Experts of a small language model: 48 SwiGLU neurons an expert, 2 picks a token.
Below are experts of layer 4 (counted from 0) of a mixture-of-experts language model. Rows are named router (the router's row for the expert), gate (a neuron's input weights, with its number), up (a neuron's input weights, with its number) and show model dimensions 0-95. Each number is 500 + 25 x the weight over its row's rms, rounded and kept within 0 to 999. Numbers have three digits each.
After each expert's rows: a language model's description of what the expert responds to. This comes from a sample of Wikipedia text that the model never trained on.

# expert 10
router:499489527499529455521505469510498470467494471481475493476471467517483506486465501524488507492473495498511497520530548513487523503479514514504529491536538474542541466485506480536526462534524501540520530491550468536525537508534491476512487506473470519507476470477473520451521512482491462451
gate1:549497501495495416510527482502507475512478484511494515525512560537521504532526470474527532493498513509534504480500496510499495476515523462475511469520523464519525473525553507561483542529540497514491503535451498503518513491494507474533486480514496482494475506461467489493517526492494492457
up1:477458488476492539465485544491476485525523499500467513472505482472535508472489479506472505524497504523450500491479478470529532514522497527484487513492477499536536525478508507491512487464506522481474545468504491441481485546492487532459519528495498516514561487563501473516502532513494457525
gate2:516514504512493500535493497527517476507507519514504449487499509499527482498456472517521502489513548453496500500495518500492528387486502502461524494518505492498465472490498495529495515527469460548467508494502502527516504474488483512569466482506533496526488502443485517506526486484526492473
up2:511470505494526505511508490490504528561535480521535551508500515481444513494533538458499488480507478513491512516519485499487468567511509480528473500470498484459490455521512527478507496498530550452541482501465492489513484505493537482479480502498486488497444502517489545464470536496496492521
Description: Capital-letter acronym pieces and Roman numerals (AC, NS, TA, II), plus slashes and line breaks ending list entries or table rows.

# expert 53
router:524485527500533491526470478488503491466498452475465477477460480496477499456476504529442533474474486504551522511546536501474506490507526496502509503531539488537514473489500483546526474513491510534525511468540481526492538537522559491516484520500474522497473488493526516462509511477481510485
gate0:488540494497499489473488505516476468490517512538500495477510456510538526430444469471518505508469456520535530550497534534484497473527534520461503534519489495492509486524479500490493479471484481517517472511470515520468529525506516505500511557499537528551473520501479494451497490506491488490
up0:493519478515480525488471523488482510492529504532517492461538516521537473451424453490527493492519465535528537506480514548507482511483507530473482502491479531484465509507506483467478472460474518482532472506495494520455499508482514530467513522531501506528461539527482502461487503476519521521
gate1:538529508511481472529503454526513492544510492503483487450478505499423506515495559515488510496499473535492546501486534447515492465507526521497523487511551508502506515506502537521511496540514471545478526473495490515525512502519459512503510502497501520498516471479547524490561507489471478496
up1:537477472489464532484488512486466529510533525532520520457521537527469472533523513522467527510505490524530488476474472469530463487475484519481471473529529529476470523515538546482483517506466519530507489488470480471482471506479484461476510467520526475466522520522523514475504534474485525516
Description: Prepositions such as of, for, by, in, with, alongside after award, title or noun phrases, e.g. Award for, performance of.

# expert 14
router:535518522509505460524458508500537503512477477445469508469494489484494499459458501521438530500515481495510518496494513471478535477500498502552549505522532491493529478471488486507533450523531491515491494506535462517521516525536502492519485530493462523529508487468524560493499476503477498464
gate1:502462507527469526474520520471545523492509500485485510524509492475506502485511528465466469510522514513537495498496515540506552521523497464544523491483509492508499509500549431468496499527517502527519510496496509550521499557497434469471502480469477454508484463492513543485488478504510514479
up1:476542484488521484536495498513466475513482515503517498484489491506496499512484478523520528494482501469463507505510494458491449496483521531470489499518501514499511477476456560537509507464463523471490496505494503446481508441499565537519487476526515543508518529513512453536523532501482484551
gate2:510439501477506503497516471439518517485492497469470509484497535513498496516490523477508499491497493515516497503518511489491512505523511506470508490495526515523520519456499471535492522587551480539495538511480495504496513550501538509505494566441456473490477524465505502543485514511490496469
up2:511485481474491493468487486440510524480513517432508515480515503509505494523494527482498498494472498520493507484503477514512493496503515490458493465486511519501512550480521479507515532571547471550473509539516503474461501524491538513481532557476484508452463521502503512552498500522490511457
Description: Clause-joining words and punctuation after a clause, such as whereas, which, when, while, because, and closing ), ;, quote-comma.

# expert 30
router:495530562546520494527476455515513484473465454482495492518455489498480525475505488526476511468486444508501519508509531463468496510512500482528547517515520511506506498489500495533523492521531521497467523480536477500558524537502513489512473535466489534532467474484513508507505509468445480497
gate4:478523508536515526483503482481491468520503491506487472539491476506547491452538524478490494480453501526477488536482492442517481504490481449540477510532498470496477497537483476505506494510514519514490476484521453489498495564499489499467498546487488540511550533522451470501529532499490487480
up4:475455497468495482499506539513504488462519497503515561473524544488470510518500475512501506536544512474530490504547499544505541502501531549475473489490493523517547481459515511463511491502508480475535520523475520495518508465504495476512480460517511460479448484475539508498508477474527512539
gate5:519509495514493515482560502500563505483513483508446502496501476464533506448504482497502542481471506522493529505503528464489488464505486495500533556500503515500506483479474513479476475475488503531491510510474507486495474572539463487513546477447482518481540500483513530457489516476524516484
up5:519516489531482514497538533470535519502518505517461486521510502505520482478508483522517528472485463529474494474475499492515485478490480503518518546473484527492495501477465549470465466462499539492472492516454534491514487553499493519491544467470474526465539532517539491453499506505544537516
Description: Word-final inflections on nouns and verbs in narrative prose, like stri-kes, re-venge, calls, er-ases, foretells, burning.

# expert 51
router:485534537502498483525473474519526506501453480465490480466457491495487498450486485534488506488490460504503496509505516492480534502524509523513507509547541491520492474459486468519541462508538504495501506462535481519567501504537523490507477528483470541550507512500499555467489489474484461487
gate1:487469498495523538479468479501480502497467488456495486539469516504521490502524503516481478528496443486489471528516501559490548542481508437539492492495483515471526471514534473496472517489537508494475518487496526509479518501461520502499549517472473477481472521508518528551476459498515531522
up1:499540506491492494485532501562500493505473486510514487405519487487477486517524502503510506477488496518510537454487502494491502494504499588474516515510506514523465498527479516521539507503512481496509440506566500501540497475531442516497506498469524518517501484501487525488502495521464493489
gate2:490506491464512482553529523521504500515455522514514517511506498509470516525505468484527525505452497474503500506495528533508512451496495472459509488435480505532485497487454503509482523505504524501471499518509491520547468468493433515521460489516508513559507479508566473477473507478509504472
up2:472466477577511508535541541484532487499498514500512498493510466560507499502501447478514514460489494507523547468486520534472511515505478509401522511496475512486503512479483504484503480496504497484484494524525486505523483481500461513491512525528486549499468496507532479486487528519504523474
Description: Clause and list connectors, mostly and, plus but, or, then, before, to, linking verbs or nouns like expand and, hot meals and.

# expert 46
router:532479531512525476520471477499488491484457494479474494488459471492496505477483493530506529499484492517538504511535529503468514501534524493518540502545540509537528481470495493535521479548522505559508522488540490525523520521558527492516469515488468510508498465453480504460467475510478468477
gate1:425533499483536522490499509478518480507507477523493488510449510471492493496480492525513512563489510516483507531546483511483492463487510457499500549513490524519545501467497508524482529489567449510512540478508533481458496477508502465517523499489489497495500479493490487476471457483535490536
up1:555482530529460481506506485488490510484478516470495501498529474533502520486517493484482479474499488498496527456473532507505523565538504549478520464501505485487472509562482482501512454527437537490487473491503462502539520534505522536490457504507501507525501528534512503492535526517482484473
gate2:531482524453469488519454499456514519529465524532493487539508461498513519487520463505489462486460523473466466482501515515498496464494511441505537506504524497491491521485525519469498519487556498511486567516477516473520509499518503513486521485503511503478546522501471504494479550539456491514
up2:464491474496539516526488485531488480486542477477502474509479503472464464497477486479504518507523502496520525477535487526494511540495513489507499489473498524516539518480493467537496477545497479485550498523468512516473544577502507484481480497468491499490481527449485498545564489520469521536
Description: Single capital letters beginning a split name or word, such as H in Hana or Hives, M in Merv, R in Rafferty.

# expert 36
router:526493530501532450553476474493519515476498475489467505476473481484512525490468511514457518489461485503537520501520514480453516496510507470508527536538526486511500477463508471519504457489532495543497542463540489529537513517517516500553512530480472529527523469514512528484487498475492480460
gate4:489524513473472537487554505424478484538506520508476529503495506520510524491503483546445479473490495499504466467508489515544522499522498462493498463496507481480540496502571489507529517512508542548508498524500510475518488529516499476473490523474501474482527521507520467464488502520468477464
up4:511502542498527460505498491549525497451457479480548470500475497461490505478502507483581517520496487527498541534498507483472485509531494524531504524508506508517485488461446514518505486499482472463539485503509502541493527488505505496510493478473477513525481483487464553473513489445500526476
gate5:504526572471508517506507481470501476469458488474497509497465475515484552437437447543505516524492493518508491571510543525502524510538530488507545499491508485499523450476501478521504493479503491544514491499531495510504502501501519497523529492468498509500513498483479497474491498489486465510
up5:454542499455491519545491513468514534507448515513524519529514486509505504466439468494529473534511532499505474502489539547519512475491507474468487541484482511498485477512524515480478515456510511526491490519487530482454475489469511523505556475494506505460538508513484471477482528490528493530
Description: Forms of be and linking verbs after a subject, such as was, is, were, remained, became, also, not.

# expert 57
router:531510513467516489510494475505519483473484488478465489509471461503489547485467514521478521492508470510521538509497503490460520492527525496509514523541542462529519494460505488558535462526501471527507527487531492536493548489510506505549493496486486511562509457468487527455515517514480487461
gate0:516489495487546438523536475498517514550522501479522520498517504522456480520450509531534516436519531494473476466495505496493456488452496527478506478518499524519488510480467515512489520519483517483482482513560439511479476478490475513508488467523520498533504468499497529501498494505491470540
up0:505497500468529439490541467536508492565544500489481515510502518547446504520507486526513515515522509511533452522504521439528467504471478507472514487508506498539466510494519508525509538527511493512533482507526456531481462473480491504504482489505508499527494495486486508491499469560504471526
gate1:493517515527508466503486480525546498489489463473518497455491487484538511446464492486479536492461468524527522505524535496462507478495510488586532523527553516503494471499464478508507464481517507519493506483528475494519514516523509493486465523484480561532484496501504517471498476485487508461
up1:486511491554524503484495482516469510510520489487450492541465514536487474529550507494517447485495476447491471516519493477452500533483536510437486492501490481505554474477508470532531522526475494529498480462527455484492533482500495493490480517481510491458534521469497515505492519491473493514
Description: Capital letters starting acronyms and proper names of institutions, such as LCK, ICF, LC-36, Cal-iphate, Córdoba, Academy, Institute.

# expert 58
router:518514502506516454529460464495503502474491486470483494479452492482473536503492532520490527494498456511484518523535549479492526498541525517527553527548522492517525491453473479542514489509512475503507503471513493524548512522545523497523458539498484501509492480462507547512498500462470478488
gate1:494504496472492450524531513486491488507515509497532503536499508469452493510516450469532547511491535507491528534451449404517489477484544494517515486482498519519485526506477493547490499489485556478513501502505473466470506490521513518495484473494487497501487537505519504520461519472478502500
up1:504506515487472513495488453514508508516498504525484504488502506546533508498496538514513441506504480512482429479508524576494508515514525481536491497539503497462510485459504515500495501502524443478494443494499528484560471527493486488537501502501531498497541441510493511506511480549489499499
gate2:500494503503509489529481452525511492460482482511482473554437484515471549494510492553482481494487500493534485542503518448485526503531513497515474506498495482508504499577520487503512482517515478510494492532517489514484530495550489512499518546472434529516485518519486503455505494542508485493
up2:533486524483527499474487536524525523500493484462485482463506481456531496468468530496484529486477486487499489460536500546484475486469478510518525497534525478526532483435466490510534488526499529510467527449520493517518513517484528468550490469490545512511507474505505519493510483441508489485
Description: Bare space tokens after colons, commas, pipes or periods, right before a number, as in "Children: 2" or table figures.

# expert 3
router:491503573524522468482469482489511491473465461468464493482475483485479513488497492520492530503477508502523540524524513516439509505555529504496525524550495507519496495492460497535540485500495450511490518468526454540502511528527504498539475475496475501506494474461513527486483515497509454477
gate0:529484527485539530509537508490509518472520472497469521485471509435461552496500494526475503542524473524533540467489487483509517450498478522499506492460507513475517481455527489509514486520504560478502507505503487513528507496502504478476485511488483499533457475532534519490518495529489468435
up0:514489481530520511476527533472472524510510506516494520528529526463473510522529507501531469467512487526525539484470462528495493492510486516454473502475459520473478516514488512471505512489505551451484483506475517502534469490473479535458525472516499464486447529540489477530459523527538489490
gate1:479473493513516520532525470523514483484480522450502427529539474468517470497468517453501478474536534512514508457513557468487492514483511522487510502483532487500531510492515501508547531504485530440508522541493528481577492521488507509476510495486488476521498478488488511519499502498488504479
up1:462452506510534532501490502500482512496450528462523488506536542466531462495503537459516476468519530520509505506529526494528474518484512475473490487497495510491500517540482520476547520475456509456521492499480504458574469499490485503463513466515473492498494490493476483543511541511502480494
Description: Opening consonant pieces of split words and names, such as L, G, W, gr, sw, ch in un-ch-arged, B-ihor, Lj-ungskog.

# expert 24
router:484512524519518488548478484510523517475468492489475515483499474495474541465466501523481545475510453490514514505539559496495498516535554500532528528534527465524502490499505486521513464519478477506501509476533485499549528523528519488523498511477438513537523468455493497471514510494471474486
gate0:500539493554480504528489465517535457518509518523520480502501441468526516482521497469466548465517534492450483495546501532489455520495546480546505479514509503524458492496514498501484501491505504488493482542512491481507461545530511511495508488552518499507481467490486496461473519505529522524
up0:494479475558503515538471492492500481515471525452494484482520461535458515501479509465487512489497467515485490493493473464510513528508495498551500521493520506469514500530491516503484462499492499483528507487488502483499513484535556473497486518458504540539549483503508499472500497458427567514
gate1:503525505485508468522550492535488452500530465453451502497481475539462501473496475498497498510473526487518514533510513454461522498490489509544522492504530504502542501522472468511508485516505447497504544501541479532476520483523479489522514517476513548478441476501520539496496513498521536480
up1:541506535539521489463477494466505492476459475534476485459460468458491519522496508519475466527486472474515504463528501547466529482519535501501508510509506459521504500484484524527528508508525529545478512464487512530485513534525508506543488511488487512530520497487509507486469446467484457464
Description: Word-initial prefix pieces like un, re, dis, exc, rep, adop, plus emoji and symbol byte fragments and short non-English words (und, im).

# expert 9
router:499508509509503479490493460488529488489476454460499462495465477482517520463475526500498523462490463494528518505531503511487511483511506523479543518510543489537511456476459455547539496515513494524501504460534473528528550493531535474529489515468463532517520469488499548489484503498497468483
gate0:490510518477519475548516459503485492501487499449505498493499486452417509474449505512502551489535481525525533491515490530458517473512489511537511503508499489547521504517473501505508486519520491501502502495504518485513510497526516538531493543436528576508494485480495514484461493489503486488
up0:492517478468525511509541471532490506526522486476528467539523520448478475481470513486529521525544544462487516479511491508525503477484483507492484480475479488488544518535476516491487529522512504467486476504494508462483501481508544520485515478476499555470543478503459538511460476440513517514
gate1:499534512527500510510494510536475460479511494521496472470475475506506535460493540473479496467487484483510490492544525533482544523504527468504518503534487482496474459445521494485498490494442510507512528438527455502526536496500515491499447493507529518524511443510507513447515485504519495474
up1:496498518496502482531496477495528496487485467481493507516484479530488492512502474533462513551520528537509518535477515482498486491504509567496538526494521491510496494505483520504519477530524497527451529503484543513489435503536476474517478520468424495541440535489488474521505506517471492479
Description: Punctuation and separators after numbers, dates or opening phrases, such as commas after In May 2005, semicolons after release dates, table bars.